{"n_layer": 13, "d_model": 128, "n_experts": 64, "experts_per_token": 3, "d_expert": 160, "d_shared_expert": 0, "activation": "tanh_gelu", "moe_layers": [1, 2, 3, 4, 5, 6, 7, 8, 9, 10, 11, 12], "router_score": "sigmoid", "normalize_top_k": true, "routed_scale": 1.73, "balance_loss": 0.00496, "balance_bias": false, "router_logit_norm": 2.0, "init_std_router": 0.0174, "lr_router": 0.00144, "n_head": 2, "n_kv_head": 2, "head_dim": 64, "vocab_size": 8192, "norm": "layernorm", "norm_place": "pre", "norm_eps": 1e-05, "positions": "learned", "qk_norm": true, "attn_scale": 0.125, "tie_embeddings": true, "parallel_block": false, "extras": ["capped logits"], "init": "normal", "init_std_qkv": 0.0468, "init_std_o": 0.0, "init_std_up": 0.0468, "init_std_down": 0.0, "optimizer": "adam_atan2", "lr": 0.00336, "beta1": 0.9, "beta2": 0.95, "weight_decay": 0.1, "lr_head": 0.0189, "grad_clip": 1.0, "warmup_steps": 223, "schedule": "wsd", "decay_fraction": 0.918, "decay_shape": "linear", "final_lr_fraction": 0.0, "batch_tokens": 65536, "seq_len": 1024, "doc_mask": false, "train_tokens": 409900000, "steps": 6255, "dataset": "wikipedia_en"}
Below are experts of layer 7 (counted from 0) of a mixture-of-experts language model. Rows are named router (the router's row for the expert) and show model dimensions 0-63. Each number is 128 + 24 x the weight over its row's rms, rounded and kept within 0 to 255. Numbers have three digits each.
After each expert's rows: "comes before" lists some tokens at least twice as common just after its tokens as in all text. This comes from a sample of Wikipedia text that the model never trained on. Tokens count by the router's weight.

# expert 56
router:153160100169163130146084088159147155113111125117098147105110139158147107150121159103169145104124089101101081119159134132115144171127154139145120129103120131145105138105068180105150158138146150
comes before: " of", " was", " in", "'", " to", " is"

# expert 50
router:170102105138131127071146117101134146112133142092122131121135088110160125157088118086154123151120122151097101173130108148089152140114128174154169151106155130150129135139087158145113142120163144
comes before: " to", " by", " in", " the", " as", " on"

# expert 2
router:154155096140159086143114093130115168119108155096099129112150129142098140144121122138134109149103096136140103145196147149132124160087138114116125124123135091147099126114082133143111164110143145
comes before: " and", " of", ",", ".", " in", " were"

# expert 45
router:143114102142145085131162091144131173106114140099132115110108124146108138150119154108137101129106116089142104126192178157102177141120168143137123108131142102118117131133100138143086160101143143
comes before: "\n", "==", "The", "===", "In", " =="

# expert 7
router:108155085120121101149128131135132127113122155151106138148152133118128168145080100116141124143145117110105082125140167125135161157111139132104136138144189122104117141107121111155130146118162123
comes before: " the", " a", " his", " be", " their", " its"

# expert 9
router:160148105123141081102108108172147159093169134095109151094111158104110116148140127143154138150127105120162157134135109112121138142130130118144128137146110106153120155119148131143107136129146123
comes before: "s", " of", "ed", "ing", ".", ","

# expert 20
router:156142098119157095102104103114156157109104159100109148107118147127149128163121155101167106153114102097124103137148140155106150158105153155111096140110157106141094166111091159160108152099132136
comes before: "9", "-", "0", "–", " The", "8"

# expert 14
router:156142096122157094105104104113156157106105158101109148107120145125149129163120158100168105153112103097120104137147141155106151158106153155107096139110158105139093164112094160159108150097133129
comes before: " ", "\n", " |", "′", " \"", " —"

# expert 54
router:139152090125136103115092124116175139134112160077118133096118163131151116162103148135133105139112108093130114155150112164084136120120173124103109130090154109116096163141095123157102162113171108
comes before: "ing", "s", " the", "ed", "er", " /"